Experts of a small language model: 84.5M parameters, a variant of SOAP for the experts.
Below are experts of layer 2 (counted from 0) of a mixture-of-experts language model. Rows are named router (the router's row for the expert), gate (a neuron's input weights, with its number), up (a neuron's input weights, with its number) and show model dimensions 0-255. Each number is 50 + 12 x the weight over its row's rms, rounded and kept within 0 to 99.
Before each expert's rows: a language model's description of what the expert responds to; "comes after" lists some tokens at least twice as common just before its tokens as in all text. This comes from a sample of Wikipedia text that the model never trained on. Tokens count by the router's weight.

# expert 1
Pipe separators between cells in wiki tables of sports results, climate data and statistics, after numbers or names, e.g. 2–0 | Morton.
comes after: " ", " 0", " 1", " 2", ")", " 3"
router:19 43 45 51 20 52 60 48 32 55 46 33 48 42 41 63 46 51 47 50 48 52 60 63 64 48 45 57 36 69 57 57 24 49 45 44 42 48 52 53 38 56 38 55 55 45 81 30 78 36 53 54 39 40 29 59 55 65 75 48 54 70 37 59 66 46 41 48 73 52 37 63 46 62 55 54 48 40 48 48 31 56 53 51 60 36 53 51 30 60 46 45 48 55 56 68 52 23 54 50 43 59 76 30 38 66 58 44 52 46 54 49 61 58 46 52 54 50 63 38 67 51 54 28 58 53 58 46 62 55 54 38 50 41 35 53 56 55 53 51 62 49 43 59 55 69 49 29 65 49 52 34 43 45 52 50 59 43 65 75 35 31 52 36 47 15 48 66 47 61 53 47 69 65 40 46 42 72 54 64 72 45 51 47 44 62 67 64 38 53 42 41 48 42 61 50 52 73 68 37 51 42 77 53 08 42 54 46 91 55 45 31 47 52 41 62 50 43 42 46 51 58 50 52 46 39 59 20 48 30 52 47 36 55 31 46 46 51 46 40 54 40 46 53 57 44 49 43 77 37 25 47 30 48 43 53
gate0:55 47 45 49 30 41 40 55 50 69 55 65 67 72 39 47 40 44 33 33 48 50 56 57 51 57 64 51 60 48 60 51 24 45 43 52 66 50 57 50 41 51 64 48 46 62 39 36 75 40 44 28 70 43 34 33 50 47 57 49 59 44 56 31 48 57 44 51 62 24 76 47 45 45 53 61 67 60 63 69 66 41 65 42 79 19 65 53 34 29 46 75 64 41 51 49 61 42 47 58 57 77 61 59 42 46 48 47 46 43 52 60 59 62 69 50 56 47 55 69 61 71 62 55 41 30 38 45 47 59 44 40 62 41 63 51 47 67 37 37 49 59 39 25 52 60 50 45 38 39 68 61 51 34 41 49 70 47 60 63 60 51 51 54 31 49 50 46 45 51 36 62 69 54 43 26 50 54 43 52 49 44 42 46 46 51 56 49 54 40 33 50 51 61 48 31 63 57 48 51 59 61 28 42 51 29 68 58 49 50 33 64 68 44 62 55 36 55 67 30 72 30 35 53 55 65 76 51 61 34 57 50 77 41 19 49 40 38 53 52 55 32 39 56 36 47 52 40 50 57 71 87 41 46 50 58
up0:44 48 56 53 64 45 46 56 46 49 32 39 53 46 48 51 38 40 56 49 65 53 62 46 46 83 65 52 63 67 36 82 74 47 37 53 55 35 43 40 48 61 58 40 66 53 74 45 46 57 52 45 45 70 67 61 56 35 26 47 66 47 30 45 45 67 74 49 27 68 59 34 42 51 50 65 47 25 50 30 42 42 43 63 33 78 48 49 39 32 55 45 35 45 47 51 59 60 42 55 53 38 34 53 41 64 31 42 59 55 24 29 20 45 56 41 46 51 51 30 36 57 40 41 55 62 49 60 51 57 37 52 44 49 34 52 50 34 52 58 53 36 59 49 50 46 35 49 44 60 54 45 58 48 64 47 49 53 59 80 46 28 69 58 50 46 55 49 57 43 35 40 57 41 38 66 50 29 60 36 63 39 25 55 37 39 56 64 44 59 44 54 58 42 60 57 38 51 54 53 43 53 72 75 52 33 53 43 82 53 47 54 36 39 48 74 49 29 24 33 56 43 65 51 49 51 44 57 57 41 72 58 37 53 72 37 41 65 52 56 56 42 37 54 36 36 49 38 48 40 31 23 64 57 63 44
gate1:37 47 54 51 66 42 38 62 40 65 62 64 44 52 61 48 36 73 57 37 53 44 38 68 46 39 51 64 46 45 75 72 34 45 63 61 43 43 48 62 30 48 55 42 61 40 69 52 59 46 32 44 68 59 67 43 39 71 45 52 33 47 74 32 40 42 45 44 60 39 66 65 56 38 41 48 68 78 63 42 34 46 50 53 47 33 57 66 45 33 72 66 43 69 61 73 56 54 51 54 58 57 37 39 31 39 54 41 48 41 65 56 71 31 66 53 44 35 64 45 39 49 63 45 41 53 63 39 62 36 39 51 62 59 63 58 54 53 33 48 41 43 46 73 37 54 61 54 56 49 50 65 25 47 33 69 45 55 55 42 62 54 56 43 61 50 25 50 62 66 50 37 56 40 45 63 61 60 23 53 31 33 57 49 67 56 60 44 56 35 44 45 74 58 68 47 58 74 56 48 64 39 52 32 39 44 46 33 51 46 27 46 53 49 62 59 36 61 42 62 54 58 53 30 58 50 53 38 67 50 30 37 78 43 40 48 65 33 51 46 56 60 49 52 48 65 44 61 35 68 65 70 54 61 21 38
up1:53 45 60 50 27 45 68 64 52 58 57 56 36 51 39 54 41 42 53 45 49 52 38 66 41 46 54 81 54 57 40 56 50 47 62 44 57 48 70 48 48 63 46 60 51 54 41 58 42 50 49 50 66 57 42 57 50 60 59 52 54 54 67 48 61 64 58 63 67 61 44 77 42 55 42 56 57 80 64 48 65 53 52 38 57 26 66 40 54 27 50 66 47 66 45 66 36 54 31 39 29 41 55 36 51 35 80 37 53 43 68 55 72 50 51 47 51 61 59 62 66 50 78 41 69 43 56 47 49 34 55 47 53 32 77 51 55 50 30 80 30 34 45 62 53 49 61 50 52 28 38 35 39 26 45 44 49 42 49 57 41 49 46 56 53 31 58 56 64 43 61 65 76 39 62 32 79 71 26 69 44 42 51 33 49 58 46 65 45 44 48 28 63 51 55 56 62 60 46 59 57 56 56 70 44 51 45 63 45 45 24 39 51 49 49 30 63 51 51 60 34 57 62 64 81 53 40 49 45 44 46 60 76 60 46 41 47 59 38 65 34 63 61 59 60 67 36 50 50 75 50 73 44 49 41 38
gate2:49 69 33 33 57 56 55 40 31 57 51 53 43 65 54 36 62 41 59 60 57 78 54 64 56 65 45 49 45 62 58 37 48 43 31 64 58 43 42 58 59 40 67 46 52 32 19 68 63 37 57 26 69 54 49 42 41 45 34 47 72 50 51 48 54 49 48 61 48 27 48 72 48 79 53 62 34 37 47 72 55 50 46 42 46 62 57 35 41 38 62 52 35 44 62 53 40 46 38 54 50 39 40 63 56 58 66 33 41 39 58 60 41 55 38 52 49 49 23 57 42 41 35 57 64 43 17 40 58 57 68 40 37 28 51 77 54 63 46 49 43 41 67 41 36 52 50 73 57 49 44 38 51 72 45 42 59 43 51 57 39 53 76 47 42 47 57 28 44 36 47 61 46 59 31 52 74 36 27 25 31 38 54 46 36 51 52 26 53 46 68 35 43 64 68 56 31 49 71 48 58 60 50 51 33 72 43 57 33 30 48 44 48 52 26 33 42 46 58 62 46 35 51 48 32 54 61 50 50 46 52 51 51 56 36 42 38 73 31 45 50 40 52 49 33 58 47 37 42 57 49 60 41 74 65 58
up2:50 82 60 80 56 53 44 49 47 53 86 50 51 52 38 33 52 41 60 42 46 51 55 68 48 56 28 58 59 64 68 56 42 51 48 50 46 34 51 52 49 49 31 56 46 50 62 49 50 49 43 44 55 73 34 61 69 60 28 48 51 47 56 56 48 47 32 70 51 54 44 59 54 53 65 13 53 59 49 61 60 30 36 53 55 51 56 33 45 66 27 51 56 77 54 44 63 34 47 58 46 67 46 35 53 47 52 47 64 48 38 23 61 44 52 47 70 47 54 65 59 80 73 57 60 27 37 89 58 62 45 50 56 38 35 38 40 54 45 28 47 42 69 65 45 55 52 23 34 51 35 39 55 49 44 54 55 60 53 32 40 72 54 55 35 75 45 50 60 54 50 54 53 60 52 42 37 65 64 45 81 46 61 59 40 50 40 47 36 50 39 46 65 56 60 43 49 50 61 43 56 41 36 49 52 73 39 69 36 36 61 58 45 52 49 48 62 50 57 34 63 47 25 54 30 49 51 42 45 78 47 27 69 58 39 54 43 50 53 46 47 61 48 43 57 75 58 56 59 36 50 57 54 42 38 61
gate3:43 52 45 41 46 65 61 47 38 28 56 38 47 49 41 60 55 38 47 45 65 45 44 59 53 47 44 75 62 43 43 55 47 35 56 43 54 36 37 47 43 59 39 45 44 51 63 45 41 48 43 58 30 29 62 56 59 30 45 75 33 55 70 37 40 30 51 45 47 46 43 54 67 53 63 73 49 53 39 46 64 49 61 58 46 53 42 45 74 39 72 55 65 39 42 47 70 48 40 67 21 24 44 53 49 55 35 57 30 57 42 48 51 43 43 50 63 37 54 57 56 55 63 36 58 37 74 58 34 37 58 30 66 35 44 45 69 45 61 60 43 32 60 53 42 45 47 41 59 72 51 59 38 55 60 47 16 57 21 41 51 60 60 40 58 46 50 70 47 51 38 55 15 42 47 53 51 49 46 41 66 40 43 44 43 76 35 36 43 45 66 33 50 46 61 53 38 41 55 62 48 68 56 48 48 55 74 39 55 57 70 59 58 64 34 76 43 69 60 63 77 43 48 17 63 53 54 36 58 53 44 69 69 44 31 50 46 60 30 44 40 46 48 43 51 63 65 42 32 58 58 33 47 63 39 73
up3:16 46 53 67 59 22 55 60 41 55 44 54 36 47 46 26 53 78 54 49 39 55 42 55 67 57 63 41 50 54 35 26 49 58 51 43 46 42 63 67 41 50 49 42 62 30 42 42 67 62 62 49 28 57 63 89 63 63 40 50 35 47 54 38 53 37 63 41 65 41 51 21 48 53 76 41 66 55 58 54 71 55 43 43 30 46 74 65 45 46 66 25 46 39 48 49 44 43 52 63 53 54 50 46 64 33 53 71 30 47 66 62 29 70 45 60 34 61 53 42 40 52 57 46 55 56 44 56 58 53 34 43 56 56 54 54 61 43 52 60 39 26 54 50 37 62 39 38 36 42 48 62 58 25 58 42 47 37 57 43 57 40 45 28 50 27 63 44 70 40 52 60 52 54 45 52 40 31 63 22 50 36 50 62 51 40 45 37 46 45 59 68 67 52 36 72 33 52 49 55 53 43 52 66 68 75 43 31 61 53 45 38 50 40 55 50 45 34 77 30 26 54 51 39 43 55 48 28 48 47 52 38 54 66 42 53 43 47 59 41 28 55 62 47 50 50 57 65 41 65 48 40 50 64 35 41
gate4:63 53 67 62 42 48 62 52 29 39 44 71 56 58 51 44 57 65 55 58 41 52 44 62 45 47 27 23 41 51 60 25 56 42 55 32 59 43 50 56 43 72 70 69 49 44 34 57 55 55 54 40 54 42 33 65 53 47 41 47 36 38 40 60 60 34 43 27 60 51 74 48 49 46 41 38 54 71 70 31 52 54 51 70 46 63 46 65 46 34 43 61 31 57 73 56 56 30 46 52 57 44 42 50 53 30 53 59 53 56 57 58 33 64 32 58 46 52 41 61 64 49 62 56 57 65 50 28 78 49 49 63 53 51 71 44 54 57 70 59 63 42 62 54 42 59 39 55 63 70 46 48 61 46 41 45 45 47 47 75 37 39 33 72 32 62 49 38 29 52 52 33 63 63 41 56 56 33 69 50 49 68 55 35 63 44 42 42 49 51 71 19 53 44 42 45 60 27 44 54 58 55 46 55 58 50 36 53 54 68 60 30 61 40 30 35 61 66 69 51 43 38 58 59 51 70 30 74 40 65 32 72 53 24 47 45 52 53 70 62 45 61 39 44 56 33 51 36 46 55 43 29 60 53 53 71
up4:53 36 48 57 47 88 47 69 52 33 58 46 33 31 56 62 60 62 51 62 55 42 45 52 52 40 57 68 55 52 22 56 51 46 56 49 53 69 49 51 44 50 50 30 58 45 61 40 30 42 42 62 53 45 61 74 78 43 51 58 58 42 44 38 48 55 25 59 49 58 34 40 37 78 52 48 58 36 73 69 65 59 49 50 52 38 68 60 47 48 45 54 72 49 67 45 41 49 47 39 51 47 49 41 35 71 53 43 60 63 43 38 59 73 65 60 49 60 54 49 44 49 23 45 50 46 39 62 59 76 45 59 43 67 33 39 61 54 34 53 38 65 53 48 65 55 32 42 44 60 58 52 43 63 65 50 60 53 50 43 51 35 33 56 31 46 60 43 62 58 67 53 59 48 35 48 50 77 44 40 33 46 34 59 56 45 38 53 29 63 44 43 52 42 38 60 42 35 43 32 51 36 52 75 42 23 53 39 54 28 38 72 61 53 74 51 59 48 34 54 52 59 52 79 55 49 54 57 42 33 53 33 39 55 65 81 49 72 28 42 54 29 60 47 41 44 41 47 59 57 35 22 40 49 64 39
gate5:39 33 52 51 64 24 61 63 44 44 65 36 40 50 51 47 33 69 41 53 33 63 44 63 51 63 60 37 39 58 41 60 40 64 54 46 38 37 29 25 43 67 48 46 47 57 76 42 62 51 42 64 35 38 41 52 69 47 50 47 44 49 53 41 71 57 61 63 44 56 43 51 44 32 57 40 47 58 53 52 36 55 58 46 45 53 78 78 69 32 43 59 72 44 42 39 70 43 36 54 18 52 62 49 36 20 69 49 41 41 52 38 37 43 44 40 61 51 58 62 63 43 50 30 48 48 45 53 53 61 38 41 79 53 44 73 65 55 53 63 52 56 54 42 44 51 77 31 52 50 51 44 47 29 61 42 77 35 62 72 70 48 60 46 33 62 51 54 54 63 31 25 47 49 53 28 59 68 50 48 55 32 69 50 54 36 50 47 53 51 40 44 52 58 56 39 87 39 55 66 35 55 54 39 51 68 37 43 51 41 33 16 45 70 72 46 38 34 59 47 49 57 63 41 64 66 39 52 52 53 53 54 56 52 33 58 65 43 52 59 40 47 55 33 44 47 44 54 49 46 64 60 57 57 68 59
up5:63 65 46 60 53 40 41 37 49 50 34 67 72 62 47 68 57 35 55 55 63 45 52 33 60 51 43 61 58 49 76 35 51 42 42 49 55 63 74 64 58 38 48 58 48 50 21 43 34 37 48 50 53 51 73 30 16 63 61 54 60 44 43 47 22 39 49 37 75 35 53 43 54 60 36 60 62 49 34 59 56 36 44 48 48 42 36 45 45 71 58 59 35 42 59 51 43 68 31 66 60 39 38 65 52 66 36 47 76 55 52 67 48 50 51 56 43 52 48 50 27 52 50 62 52 58 67 46 64 33 57 51 31 51 62 27 28 66 54 17 40 48 46 47 49 56 46 71 60 58 46 52 49 79 37 50 32 57 46 51 31 45 38 54 50 56 54 49 45 39 61 69 60 45 47 58 61 32 54 62 56 56 34 59 54 50 30 50 55 58 60 56 41 61 47 68 29 40 46 26 58 67 53 59 44 50 60 40 46 48 63 67 44 29 37 44 67 82 36 62 66 39 53 54 54 30 45 66 50 30 43 48 68 65 68 55 35 46 51 61 47 40 49 70 53 52 43 42 50 69 49 47 37 33 51 35